config = dict(
    n_experts=128,
    router_logit_norm=1.0,
    init_std_router=0.0156,
    num_attention_heads=8,
    head_dim=32,
    vocab_size=13083,
    norm='rmsnorm',
    rope_theta=10000.0,
    qk_norm=False,
    attn_scale=0.177,
    tie_word_embeddings=True,
    parallel_block=False,
    init_std_up=0.0204,
    decay_shape='linear',
)
Below are experts of layer 3 (counted from 0) of a mixture-of-experts language model. Rows are named router (the router's row for the expert), gate (a neuron's input weights, with its number), up (a neuron's input weights, with its number), down (a neuron's output weights, with its number) and show model dimensions 0-255. Each number is 500 + 50 x the weight over its row's rms, rounded and kept within 0 to 999. Numbers have three digits each.
After each expert's rows: a language model's description of what the expert responds to. This comes from a sample of Wikipedia text that the model never trained on.

# expert 37
router:587450570491472489539500521361462529508550496516440493495533512431477384513530520453491518523510542534481522553400474462444557477467564475566534499429515452489486404511441453435556480548457581435406458521492503531546512418435496531490470437577528516423469505449446489450555483501451506497598556479427574483532485439572594424470433430490547485588499539588430464481479504471513542487446471495488520433537469513466435433528410377551517416396508503558476517509521522431500501581423548482583452481517435550510542523462556495553536483517487441488495487498441493555457489450490570598553508555422447578562549574503492493576472477544518546581517543517416471597554448417457508638430453432475589488546542478538537471580484460505568450545452519497413454540468459584535579533476417
gate0:534562491468485414498476488555561535536500546581555504473401491485523443513498484611510495455494561444636536524453490463510439527493519506587472544436497529451531478459472430501438584516527522482553513478525488549434483600525490503356455539560513447553525473522498458474451512454580507580502421378575483479500440566444499501401473531544519470600472441478433468421592540523561583500506541481465520366450492477498559471502612518566536566492571435417550516509400523507512533496533440548521510461580378473424518529504422463527523443479539522575469397448505474620519521492577543495515488449507508519436524519519439558432505550531485445583567546493476555485488463477563378490591471534516454544457547463606593415468474496552469479592526466546488489509411523482533487520477523
up0:430444494510605494435467495439461412538479474526434558487569476424502522554534550429502561474512445614492463489475488433560449586514525502473500441474495515572535586487522466464554436532546505535453491523460581509541503515529489591509449506552441508501474433563523460542435568518601502525495637460435609386489487532489519513492511569516566447510494557433605513580481427483419509424510487475482515630502541528492480426571501519523456482449586419622444486483522573521529601448428571504472500475588546534599520527473495574510418464505491479447516587444541563443540552462543544568510509498427496501469564550439578477449517432514576471506579447485446547544456488551539563523526497522577618436481458507424513495447449577514489439422441478433503411458485495533517556524451475
down0:589517498436493549498576479488464468411472533423511453554459453515559506523555437499586496412461485559427483564394517453477462481518485485443513517466544476494475498479507425600511566565528423489470487480538526524478532379560415554429544405485507486526570500485544371534449480716451455562425511571486522452485516585465462552482506482523494533410489460551432471444463553554582472548593484418522496487494463436478524434492493449514474562532497478528465476522544534474565465548537533462405504498581530467494466479549468406546478534456491520487529543479526524488568527464472506421420448447545500433523495471520466569509597484437504449474539442478477428521525542515478438395418495574530459417566476419458418417435511557485518505548552434481536623555516432438554463454409525
Description: Definite article, possessives

# expert 24
router:500557542527485502513506423426547422499522449425419440516531555596555447469492469491508438454507471447531491394507536538493460419446438502469515453475429576423458515498462600484536496549454601363501473508491467520566501519547532557442434518477479435515481473413505528443524516481475531513497405571440451431539441577424395558571567533420536422508525465446511441506496474489532611498453538485627498511508426431435514535503572471514571465505506528467543503414480521568449498427456538497494518515556557555553397504481470537422516551559497414563501593548530458487460522577469439488516426443562457505521539455487564537520517509424612558455521536531481446436582544574555536506553563425564554547622468533500470520493460528544480521438548415553535499399514569477448541521425523
gate0:548462556592451504424462565478493517542540532476514610546527498497564489430449483410523544469532473531474505544472456489510514498519469438441477485447577472570469521531490563586470474507606525476507520474474420522550532462458629508459480602536500576581521543519488500557502588518403518475496499455433459576514413549576413544562504534490503513510455409486486608507479541414484472493495538480467454544591495514489525482550563468458551476545512501543481370499466470512449494515498518504530404518504552485412443497428461388496407491454475458486452441488587517518489475533558543539449532557527585422475559554547491372526455631463560530514498527570508439493578511509513501484515456544527486447577503460561543434578411553514493375465479422516513611451594539488415620529456425
up0:514441517481503374569604585481437438500572561530477496476477503605534433486478531517433555441509521494487594587469498474567614512406463465459476438547566422473509515436521448507551519504464530506582465559495508508566560493510447544451474590429516462539559582489502442496525503556523529562515465559584420494516440529452480468524408525508541557443442473532570502548465488548522513480528568463459471393581438518520476469497611533525466522448508451476510502461509590503518605467458488455487468557474494545507480467581470472607473565507494453434543395645562471552522457560561512463503526509591458508483503511581537538539589451483472546397524559518574583530492495537509447479544529544431470534573520465568451524544421420447606462572616524463530561459516556495521548584490502
down0:437462489498436515439530522470450522456507485561517467557489476471478486513412475526500568492501463502577562491541497565371531546522582453604451452561514525516522535401518589506507530535564559430496461398525488534558482440482525504519463510390411414406494478482482459477605546474512458511449462499562482446478474541555473499542505473417416433552567490485454507455451565477576475585426429504511466475516538563456462571546509450502461406490492522410489553531629535482474485454458499443472471475500485521528588497492432441483536515574547390524552460410507496504462493455486487460520482495438458516520522515372553561530421559566514533520487543452374359462479595485510610547508446488472575495458456506545571456546478493478403503596515493530503547451428521520455674530467518
Description: St word pieces

# expert 4
router:482509572484450513383555551508563487469493508467444487459452501501454427475492483492470486554604547451511557538447569469551488524475550523530527531483501581483429624543430472600407512555498516495560500540518466451500475433563497565448575469518516495536544571551473495491557419410493424493446477471532503608510459529406447471514522536435417469525514439497498564504518471566548524417446537611469440483431492434584550518497514429566544422542465529443473430429538402452460493487441412496479570576523467550506563464541370610506499561530557550488567489478542552624544495530507510566427454440478456595503557525493554463496512460517536525536462551460622412403535498550639556490544447535542527502445462517531513454455511524448463520476548518546559433469485555486473514612468507
gate0:422533386542527539512565469444464556508614473479584466402397477483485523526440469512519518532541490463521539498487518484486494518517519501540602450539455451515491449430473530573501489533555479567545532543519506583498483484526382440406470472530488602441409479522475566535486543452497529593456472542485585523467545365516435499510542515462499569533511485486533452494428547433451503424499497503547462545590473555652465455541453501439512443492523474523456475488486496567471491474363473501548523522490504448444480345585536526471586561507508431441531486524498438441567580481517498472375520530566443481587516429537515504526506571514491564481576491497472523532539527487434509499532478522486459534464553513439535427579499427426514446509393453470538596449537581462623438461556418
up0:394419509557509546569441550516484497492503444475460479545580508503597505543494510490552473530484481457483482367469414515487467515538471487539392504484492505449407489589436468497556458508510493489486449550477517521613463477391618525543571593362477500484489431473445459492577418551482488394475435475564439493537538454514547544501487480563567481491561461443455494397481424499527567566582572542537467559473538464375528579469417470473545430513514531503510491520449510494509501513514528441459520459521543548539470538508492531505425393556454501586500498469620577599442498584430552406543462494459499510519474496573474557544459400479502455552419535579525361566430487485548533463475526542440515550581477591568491483506521488463541475545479509439489449536508502463438522517436498
down0:531446391466550381453494516408480477582491529422513573510532547607602508561548553563519467492478483482513534547480450490498468496514467479506382440602510518448489591530579474518505387471501433448406478401454551520534460457449476458557497504595548476453418530504523464484479480501509474532557407505482531486520527595431535531479543568553517541493535455536423459553559449496585497499465520468503577571491577526452444503527548475524485429559478505571442490600393616403487499526507519431566506399519624543485552521441509430649562456457472449491471485486519539566509453444426571463546588406484527504480540524506410452455518463452490544507406526511502506531481522453517521591509575619519484502528485390527566484526501480484497485490461503507438521448569497476520456526531487
Description: Mid-word consonant pieces

# expert 32
router:507554590468419509585493445451570557473497428447487566497572504540542418521499468469410515536489476556541510437585500492504452471458551414473550519450488432524462453562458528623600580553465501501471429538508481500410521484457448477622503479494512448446508501464546457471583515491536491556437462501548481472558541401526461550429534575453575491494533446538474540488566477474512551591454474545591498400448497467422452521528493455445570555553492461461503502468538400506505516564432454542487445570536502489464509480499399492568500562552503474505474573540498539568413435562599563497571509453513541558595535465358477558493447438462563571518470541484459491513475464570556391479485438490423533519560469529417542554509562447462484455407493570531572452391505470451471510474473590
gate0:562491491516527496605483445476515529592493459547514610439504450527461500496604589502536514467432508443620535470506538537453548495555494433509507579553431456450494474478490443524492526544509457525445492489465562550507463480572505458499449485437492538494481428555552421585540451516517508472493526499591506542558492507462481491490438482536562494572518523478542371495385507431549531606407486471449530483553501461547493438536430384511478427484544595493478462509447444492499508509441475529509429494553519547524310530446419510552478475493534438558535457407527439565543530510615532491532446460447477490461474444451505560495561459591482512469587484542506537444497424515467506509556541481462491594615586529479542469595492436539492586455583521597572475479404442522490474460616523
up0:486569501453527559515483433490524533526527504561469531494508480543450566542452505553518478376599443537467566587483500546534572530543514450591506475610489611559555533473328496456384459414444500474475458522611511445555517378537512489508420596506499483557544469502500509453542525407582489456510447543477520509508490529465469513483585545432467520534564514582463441524476446416489502500426424530462480459476454546416561503574561532500460430516524537450531449505456434493440479487452455495565511488544435525504501428506516472497575504482556531582518450531482499390549607458457543496551501496469423502482522463467528397529530506523458587507466492430457470471505538550406518546503376446476532598553478515609613536491572482519524452396482430542513503583480472497538487553527577
down0:608532513494470544499489498495523392506469471451495423398599517446530501550572495552418493424489502569496508526520553413560470493568507564469518555531482451448562504550528491492600419406503476529509612506446565456550531462555524510505533477464482568453535492483481514475531465422556625498474524484519449550495541411517512513406487460574466471566404412512510531467506508402441491454425519517539506431513428518542596398484498514521543610517468445501443564513510466470505588601530547543362387555494461538601464435483498531527484439524574479479532528540507546605585462534515492497462472537536473481518472378502575455474529469518503564489510431389511558476545469537475505543450493473526596563570538626530571499553539574532479558436526410469557471549502499535486472524460537
Description: Mid-word consonant syllables

# expert 19
router:526533519626595542468460551465418481436513478471449432515436528577528568552474502610470514451534502487618478378463548419511443550493567465392418529559421487445559588522473487501533394535596529578461455526494592614545511451585493556533472525515498563535507484516530415568480465450544473556486500604507533425488450451423457571498429566510499497577432511495484484484521528422484546578494514507577531507393463519465518467515490518453549536592511437524581559517406418462447509643527470492463529565516445484540577544506540464533508498551449544478445505531537532510440533395491548487475597452500486558504514504433548500501420479566510552487506539485528423434471409543554461522481500478455578521501509551410495522476425507494447475508543583517557484471523509498423511398509508
gate0:562444493620454512544580449493414492505569531456513436502596542540458413517412574529520403479508510474514497464537482458499519591585456506488493550489559558519487443442429454530504421532415487534522559525567491487566522537552438518356530542544588479442546567514386556544499483492456482540553485499416501499486441458453473481534556522519472542530499541601447532358533382492548438471456496515419402485498527494537469426540537521511491467560440426434490514468484548477532521558457464497507428451537417428502505420503548515581584468531545490419440525497523420550427552458488470585392510510549470526452420470379561546486521473424464540480501469496491468496441528475531414592600505513524516512404457520447483422462450517482506492487458469495434590545505508593489500553563566
up0:460492470460529556541471472459567469558397514466526472563486416509427493482501498460447523534563475547581489513472538488498503446492548463532557401522450472561523509503572505546516572479495495563498508437498459427600439434512468438471453424515484417661474408497525451577511509481507562419497484437514532484521550508545601513387472398388525492488523531410506527524482525518489541522416477479445561448454446393480552519451426560496563483464546551485457463581504481563562475450384405555509526480552492555547515519459381426441480501460485539433499472426482488643562497449526455540640416478448547396524539512505466528468519530482542445539566593479486520468510455464500535527485511480505572461481534444538441531454535476612530477520531562513569415480540571547450435552498578
down0:502392565410561547563515528554637542579451393466479573518432373495484467502611537482494411525644499495464442498470481519537416471480449520508578432510545438559534495451520438514479552507484454524452459499532450526544484498497511527513558498464611529506355411492514518453479561510480482478417516486426494475539508551602529494482429468503456448485501566492552468444554511527485468517429533512417501595550504466543625417487517535530462503538512513524475524493470433538495432440440572535544468515528559524480519551509467449550508525449490510510447470602422457450558522473422543503479487476472518575511525427535575549468484563541450420546462415581489538510485449397448584478480552453576524436583607433560493566481472508595542500498523416604533482546509516503494514562474560
Description: Final vowel-syllable pieces

# expert 5
router:524468448499453523491492547499557460528521513541529596467374458460494510518491473585487509466469491571570502523516544497537535511541588554449530516615464481472494559436547553517452510557457568524470561650511555493485412479588543435541443559496470566446448520476495475554482516465501457502498458466534454475446488404417491448471550555536526543585520555482503470468569546511483509447519476557455449554532558583500546479541454532437556586527456532433553510529443519386496403482556447498444487520414543464476425457562501434473556476611567520487556516515392530533468466494472566611513531535498451446428496548511558521516431499541489568606541522517512468545513520564413587447429514402571547523473562573539437567624497504459497377541522515555422515443531588415562483509530586
gate0:507550479544417563432526504483436515579476502523510495554459531424513555399417500530536573502442542541484529577430542399588479529576494490461430500500486466506524565519473475475484479490582513464422490571594519496506557461455540521504532464551543454496454395489583512537483398514444450480563458510457535543458530423544561530499486495590556511424505498536526473531497454434562625573515492518497533554501496515446514496577469515605532491533590545443466589507532510559506498556409569497478526601557531542572452528528455497546431554519587600501451430555586487575489592488535518601464634459467470435484515471574457535460492444487457457470463474562551379503466492676545509534436467524475436510486479439516532549509516409537543514499498426495471429555571577476423540487477478
up0:527477437601456468506592567577549476480456521492511523507530584541433376492475475480512506518450479569476442482529524508490527441452498556562603582453479410457462461523477471472507524555437489481624548442561476485499526525496562421514464556529498548487577529458470450442413495487521426502636494530563529545474493526368615507565552479495432445507444508555470448514594561488488427525545459555580436551513535548539523475513568566593498345506425483495465576584537418412487545521564538524475488495438565436482467477503521452543469521587516569495547465614568464559633533477578505484417542510477508516407524526470560492461449490499510478515537433517555552571522465500519498491589537557563450489467477516395483564521557437547512533464520544407549494500533465514571514528517536
down0:511583465539536546498501546607585503521428421481586546462468517491425491512530542455431499537500544562465452564510491479546474388555503571539499533479519425518537486533427550462405569516575540525504513536490476470459529534535565442531479442559511417555482483469441603540456490521568452516452440600540472501546407465454603463454492525587568543428526470555547388520551557462470508366563501482519461570455506483529565480540513562605586503569574467437492482374505454508495492533531480518537497460490428482487490437472492519619500515444484471425494539545641564587441480464511512458477478526537531518534487479474449491587496493530405484403477463573482556470494505492354479480440483528445536546508451479632457496498543448587477467407492460527528496530602460506442481523566496
Description: Politics and officeholder terms

# expert 44
router:524532470580538521443526497513452483605485430523467535481613525475405481526492477462436534438490534484582582608519522555576631465502435486536517533545485552514481473448473518430585506525446428510466483500521517442510558479531462556485478567493473459402484549546556541569498415456486577545572498486518468518465435460560472503460520502544562478553437490578503507541492517496532483448477503493512446377507377464462405543535513522445507589475424485438549601453532480515494550521426536515584433448382450468428432487533502585525540565439548518437520515522580463490505471452501499539442534415469442475516560504536493527448500542425477513465428422614511481473577386492425454485545499569452434546463481589564532517436489564525568527395535490524552447516513418538594574451427417
gate0:568507487457478459526596443505589528520475482495470461341504529638606566536474508454465501454622408538541534475483509568544460539546467480490503481486518573533507519561570451525530479477444483548559526529591509490561508528584501502470453533502512528465517458478411473500453599514537542465513513551475423517465465515553429449529565545430485570478468449613427537502500582447408595395481507453496484540402454479590476449500552505576520570498446481520557489455556454433526472507493451534544527622554477408520400453490518439525545547495507520481523460522564560475494488484510490435451509501454521495500468405566553492462460548517552462458415588554540468489484469494499509462503494609364548557422558533490386480559423564465353401513524520546460472504485439499509494494495467
up0:549526539528593502493510454462548540490487526481405546532544500616478461500463563478482529485477502533534472480482350464491550512569594466484466518533557523509478535513536509505597430536566556511453480540580477494477465582441513472544504506443474453529503513465510525497456427472500470477523494524525464502582452359480395435551594507531509437471447454536499672513534437505563530400560535415473418549423473547485420500530465431532606501475487395411494421451525461454505442576420529487510544522513491500523593621415606397483476554466592452434415503465450472467606490559484485546420470443469525501570489467450469485522540503434447526472493544539445582481480486500475463445563515435467524446573534447491522474505426510494423571587467502582472435533432534537494463525462487
down0:520501423527550503531468443486532432547485536479466537547457418492545496473427484506504502375497474517544475483471415449572462488526573556540476531513464571519535494476510474417591403576563472504461434565458516397464429515490532477461441501471461473571517480522516596524519521468537551424421437481438492520522508487611525475457524505491551477556515494544482531550496528519572552430490463506552424646499500474610428481600448471529539517514526388399485461475498500406444457536495459511582473519494419430519597452501599485507539574439629378520527482492484448409591453560497495513474486509498499506565541489458549502445578556485426456470480542481479596569476448512451494490603513437526584484640509506513442475547425584444467511519543550509513438577531514537538592478556436
Description: Name-initial syllables

# expert 55
router:408504547526592544434566363555457472528565431422490492473518564455529460474616526513434579546529541477496409449489473459521541529410452523461494584361429490540482561493484582559547457495519511605515486486467452424497519440544484532492437524524531441448456515456504542515550440449430586515582427572526471524514487483509456585535506495530547518472430473526440521506546489503569528462565521458541456415457443507489551563503622467491540465531486440445525569487445439655462580471457478486523444498542478486447463467438494532462521530464545554486493499542561568581482487491565529526532494483573463417536568489477577475447451554384501554434402397532543514420520418535587513490542484436453516564480426554569458479427481451606508560484529459548544496520519476553506537437445505
gate0:452504552526500520489429430519509541582492427566524500462583446569519534571429488504459464390491481428474512475525571512546478391517424508467532525475448473437483491448541523465497506483454431477545477574462477562500524589525527582498525471512540474486565435457532478429533521554453497507600441521442483534501555454539432551538516497575465442568395475444542449418439451524542426594434521493542455501486438497452516522479423520465540585488449542532518551495501449456481547491433576444379564594493446576462480564566555412514480491477576517488513375492493435452520556555469530524542418482381520582560577510506584451508436484518520424476463473410467527446512567386529462480439503449533522539500503525466517432557453445630420578534446512510447497533507613448538461585491572
up0:546556511483440425485517523380549487475514571506517555508498556479383530423485447584536500581450501532528445459551513410543473580421468459516484594474635468490466547481454476462448526478546520440581424548524448396585454519423387459505500514472445460578463489521536584444419411606475575492525521476471442440550422524448513568557456502520513475465577573466410445457558517585533492468505427468368467440509603605545466459511559537524501513510476469502449548501585457467482521552517519536462497506483540495489470516429420543555439395496526554523498502529441513567427396398517495520467483527573506507541478514485486485553495462471503525462492488517508571452559517582601468470520468543549527528534536538461585515474512508484397537483502476507561474441477532480514489426661498
down0:496429433466388470467460508523557587477502570473490456420475451574451386556445540609547449546545543536510407523502485485504510595446522512453582444593502524536461560550486475559445502470551442486522392453542474478477521574384579435481455508490472501448583493456482425466432568435619500495486542460485495361508544610490523516484526483512546525547448500537388500477595434516497405444513525499393537460530494503524541521527490569475511541482477457516567551426553572566549517532461468484509517484552576496520511398532456499524413536502572568569534523372467511481484486433406480495442492510566566475429515481452501559516473455512516517496582524514579609552473558525552509530473494570464557483535521473437505476517450521503521570543538414481536581520525493487539428534542370
Description: Proper name openings

# expert 61
router:467625542465506505453522452529528508539491551453570437487426524519503503470455481467471486465498532462441551440574498505535444412453524590449527531553496481464514543470519580462382436461489554498554498484515575540563585539484551460619383508508489552500502510454487557494437484594482491536444483552600545461395529514506433507461550428519565450399510533497619562517519527483493587490575442524549566571462568564509547487528452539448526449499443599508508426381521562513450400586559448474408472435478492529584426554512472478486492544575437488486572449531539541427406573566494522412565471410524441565524469555573523505468463578577555506488583527402432510509525429441454541435513484494501485514457471436461500535416549518453561523561512441522486516469562514489551498551484469
gate0:570396479547423559532516460524509476563551507538503526451569500503561603587535432530517575487577420516592405539477499488468531471515545496560544465500511523559470553540555547448454510445462486521559475513481513591461515452524515481491556543528477492462459501548517555424548536480519448593553520448445401440440504619463440547480514469492607470483514535504451554583463370527522400464564491542501523525526577488489499512516472420500479645547581402577461563471502517522460513631445433503531536479476476501485471530505511560435491512306566544498514488522510545438409464418543441480549547530457525477500512432544443536497463527486503489545552513534537569556443474433406509548461573512462446581491440394505456506462477526394448465444478424510458594516459511518451540495440475
up0:529430441596637525457508405468456548489511555485470451459438526484525447495546474456552593529520512449472505543572539617454547643514454563492418477586528464507558489472550488498416519526475479492534560481498486545520520559468534418382553485473515487618419425419514582512520535495460515545514525579391439482496477512503474550482474491543626489543435569462543612547539503502564519513488437530466505598567436492486473477495480447530525473443373525491337464565533461497489575555549518541532481517516529524509487483461582421591599489497556504490508444503568517492543445540507529537470464429543478547469476528457436485498465599502479460507452489515454503522537624499451412469384538541588493475530498601485522434527546439455458519463527432502530425513504536460566522486476533
down0:428505454516545515519544461524454553529581419449460554488499476478530446470445485451484568525559577424394515536551513485509457496475416475512540514533523566383523508459462545501493573539457613333503518385501454473513545461477483523385543443542532494598553500442495555581493444555495497471500520522436481479515437475500432542498456471604463509601410475481500428490517440450492521517481505450391564535542456569415505515526526543550546490420452450562413591482483472488446544500520616554485449451503466551393458464514511527558517572461473374546500419523508536526468512514532472575419585525521477435508531462500431569506492530489511467542406479532476456491526570463503524491451435546541560556491507559470394368524550491470438557494486514550559364526563492490517479468418483
Description: Units of measure

# expert 40
router:442483439566562428450515491527460437492458414434510401477494508550448512472550488513506605493419536468486494456483516502522477435499481459452536474576457609452442537508389430591364483434543441525558514426552548463469481574472535554562466476541482486500458470512530428545484443498474469570447497576542557453451492478462438577547536577575522456447467524571522487413524469457487440397472498523504529530495392456536545513475564484482447438587487577500516545453482544555537549504537439468501590449484585503407545484526456549497454473449499490503533465472533625493543513573446482384555451585542414496457466614450545520445473482463446569412489540460465446489492440539580480463494492564457400525457406521469484508421504466492470416493489539486457533519592522409449367528492524
gate0:491463480467542510503497491494487569531544478610584438550545431539557535566551538511618468533518500438503593476494482498501512521415577512495552560444496451535466490428502504459504517421497447537485467438376490462501459501486508494492449450480519528403540505603488550486527535546469422558558580507596500514412561525528525538507548494477588554526522511555492495522495443493522511566401499531448587414466536490441544500450521405539513521495508402528399574494459475479533489547525443561429473506509428495495468459518498428523461488467506511439518479562497550555506517470384541549511521636465560442515436526421414491540532552483464516560515466422360499495436319540534482489459410498476458434429434492447457523461624542593518455519557389473468615505463484494542493474586489
up0:481514534541475504506544434427503536481495447472471525564499524565502505521467511520504543521579563510557502469468574455487512377568506510413513399507578513589519503567482357474474480481469552533631505468550470521491446467506507509414465517483461460518589474513488426528551474414490475546537592607435453492455390519503517462503591445542509480479534444525518572544383496451464568540523449496602545581440399473674452525520490522450515535564518508484486403534372473556523500481535442436508532548509577533425519533477547438578466571501528438501547490505581522531498570500567422477537491532502546487433549539533478536495395486546425561539447510452437480452615437537514459500524489523493520495582418496578497478460497541538521566458423500363510489450536408470517499548496470
down0:581532528497455506462507541476452544524577446563436504514548558512511502505507492521563617514489502544508507479540476509491429507391451492523467549465538561540463544522435529499500543391528558585483540484491477562505545474504450689492476508479617411451455475432528552529565451541502504537398568518511396551567544367440420527571490538469516516487506532467470314460502565448545524381536547553551599549502537512366499436434552491458495408478563506515505511501466524514411533470370493564552532475492522561481448523497448625488426538455510466551529380515489552449538484562581529489526521478461515572526524539498505520443500485449491453459551476451506513446573429561449460522504534510577568471478423520509550530520451410511500534446503421487542503497496466537491462473485450
Description: Numbers and year prefixes

# expert 45
router:433482478422505417531519532440452581510519520495470525586441524414460521494468454472525486476553487466446512508425499426534478461460492487460475566460548564549531489452590432596432515387543499527569461444521493503669534607480498545566574519568527571490432507498519415484483491557461527436504508495587532466448506559537524536456494492522488461572446594460471453609500526482510504425432441537493526546489490480583456552527414448450593403486492539498445560531448535505572455567417468505418437522552486536535461554505417456458504469555492484455491556519497567570597453553508394479604530530596487476451498410584458441485490435515547523467515489455563542587450447566464402642467563494463485517491559500532446418539456478542517561537514549533506473563490422520504435555467514
gate0:498566541455519543394541544505537436482568414523501512453477476519443541453461442459519504467498468473509449638569478515439483510596483476470505553506566452525479568466534532496507577525597572484530391538498497465491558498475484522556516422480558487515574395419510475543529402474539464426553491440418549511557513544452435531477521568513526381533466598572523463462518535405470491528497533557491528513430522450567525482436578525550516460497507479546531377578451471549523486539528450465577518476503601479486507506508513603477468476557478559602465440492534423387568522576536438527477529477473467544415565548579460530606549460481513512483529515435530463480494507497492542551469561600524501463555471530458451434572491429629486543420489539558593512471485552418520352470472479
up0:402517521537496478527473437410492473544448520557474495485479525494527456550403479518518522506457482492443452609495528508513470487467537408486544428397541487445598537461465527496515472534502582479484420444529449491411527532453461515575591448489426477498476506492480394543528504471510468689434510517473511556527455395433526494500558539559431487394456580618516543532520476570489453584558540584618494442525489531487528511550618522515451518473453506552499473489531482476522442526479537509591499514494581470532547479446513594482524524524531547486484459513518560540475505506530486492521516574484483522482496573525514410578507481436475502461525551462486492550413600456415572427520652445505546452504503489428486475456439500484407492492436475567472529538371523554643477549514610
down0:499507527425522472548494449601526543478584501497542533408536471428554619549551509434500535548456503476478388407449587488438496483596502492496520616632515515379565590406419450489483479427567567428568456547508495439525560496492536604422369530470530489491511473582554498486497462509538459427585459435453482437534566418612527494539512532465546606549489606541545550514473485500370585494490412452490487515501441510558535507510489494529567559492565501463394524524474569550458494539559548464600517494472553494463534459559453534466536573559539527473550470521445466442575534579506485540446419487483529566516424552493494457477510437562542577534535528531473445429499447515489491574496524514451508465510516502467511457501480464550527500432487576479476473488537570455500508470462488
Description: Paragraph-end line breaks

# expert 16
router:438464481613543438544488506507493493418439558488441486448479581462544534494464502580488488488552504605519577519569517477498591445491408556488449506375478485474499497471493528511512530397563411529524449496523450425458501534403524551567450502484490504443525558554591446491561543452487549512434444506461514526423528558454517523439469559450495435418487495439529452463425490464492555523535419584464559578541642462531492503530523478443552529425469575502555420463476427603553445534505548461417439510540494580479497517545500475458519411542536449481412510503494457489535440518450445542558493436517495563510477583560436467532535474548571540580464560489602540434450520470568500427538567503429520522577430500420513518438512530521438512556500443503605416484485391567445563564436546
gate0:456415475505457606482455458539509489481511526429488539532433534529399460497490527473515568539430512487541472495524456489490437513452580473515480464554498484545554605595513504551562471443484415539530571428533513552492624628479560413490502504411523551444460559433497532503432537488491494478541543647472572530463439486517502533558509487455473503571481494531509528545553414476507512515423507518550431454453517390600435533368535463448510554511600432534476553601471429578440435527604577572464462461534426430496485535509448563561440435477602387478522479483497503542511487511534563528474513467463504571498526522459497503604537477509573561551504523486572445523555557528435570608455479453595566521520489484521388519530516544426525522519497531488532543505595542505544483489484532
up0:553560392466521624525507493571446537465458500475459579531427556551476456599537478528567497543502548406447398564478534571424493491462445457474587461434530504535467480482510527504548550507519535434455557498392502560483548521518479545546463401446478418503459584480530567545469532479504498520482520508538444501426423495484517568536501387482462586499481441533588497477524432506645541463506501481597550540441472514512462429460575482468463489488499462540452540527498522643471584490514498567591482491486369441588452482556463456540434498495565504522428438519613550555449495488531510468501505473415461423551488521498451385552503501501570468570521452454412498469521503496393479533466578547500474516572512392529412485561616447542496508531505491480466484552489445521478519584501495
down0:579454466440592493539417460504458417368399531501448641537493478596573445550520436556484472543500498433423519416498499500569545401430449506574486326596485493557484510520461450506441461476541407518512520529456521459458532474494470511547512454494506542503520515557564455452545511470604496459480476492452424563459529474512536539478455477545518484434469417492518503521499557471519558600408467492547454474415543432436583513548583512500470479519470454466425490558483463557424553510558547444379484525441492476537584484586473426514475575433469522559542467462513471499512520514481471484470471524503514432555496547506363448516463458419494469484537432486546509457526483514478453455437490514488452540499528440496481549529474528431417544469595572552603504552585488585522567506446421
Description: Sentence-final periods

# expert 58
router:501585470468493519413487517544454472542473427471518504483547438499364538454528465493445521484541503454582546500515509529553476517488449452521505555597487511507486516383461553568539417509450468415491529495486540491513560493550506498496524561510497449529483540542448533542510593460486488486551543575557428484567467425474477515512516490544536383506521584560574534543499510528558570390450533442512451472492523570531555526525572568483564606437462420430544565446439547617495553482505501472524509437383478459470488574429547571437495561487536555465472603546484526602480490395517411514406511523463488418434516443481548547493504488449488590486497562554533384490561417584436519467528579556493467557463569520575461527500600560430516533398528451555483514476405455559588521496522507
gate0:517447499548537472441549545510532542514442486403552543383520469535418474511538569534562442610480484545434582450601494375546479489501484534534551493494470537513615433472558560454436441472534522511532418564490593470474534524526440475491539551552504492460555541515516529577525542518400520459528459516507508475520462514511457436504488461495515433568455518419589488414477448566489472569603477523516581473531548497565506516502440542489572505584429468469526579574545564418497465491544503437484570498488555512498507484531624512485477566522439461547575487563461363520551458541424495495528531574412464516472529551461427443543611481405453475503451400457540501543557547526556470519438517476479551562475592523529500568414539438643537534447463519517396514529551466446514450495491476
up0:515454497504396501610443437530473471426464528530515451530535452609485448493419496411370492522532521508463470523520517532578442528506591485522449514551494505536451469499488451535514544539416496547502578406497522466439518546464517568520511424462550482534407402510465498524588434488483579434552518505498552573466584539530459563538541491569509472617506480544508466510430440536606496566549519531553484450489500467371532417487514468539538547410462554510509491487499476452461484400500512492393458470539470518575469541529511480510521542535515592532567583443566445570500511447441477561497519556476498514517459465447503485560439440397530467545398455490459390423472516413455402509517519504437479495466414449435447419585438533490577463495465538412595481550488421474536508481542399
down0:463512547549494506610430481556417472401488507568470486471530536503573552452518460365464589508513471368469524560432498490481490514464569471438462546415501456465483531543510443559465509568480431515473576510407468531492563518498522470467445455484473486500496477558479526460479488447582520452543566528476545547583482550496525542491519584460512549397492502502459543486435457460529565501477399513498383451552550559500408477379533345477524596473534464460530401473481442537525456472447560538428466468511486559517458463511404440463451468429534543542501548563549542496533546443550550528532451495542506477510487436607574444529490496546506471553576477521574482410445486447507555469525450543448474523491494541435424446603399520443528403498480449536606462553520491480395576524446531
Description: Personal and place names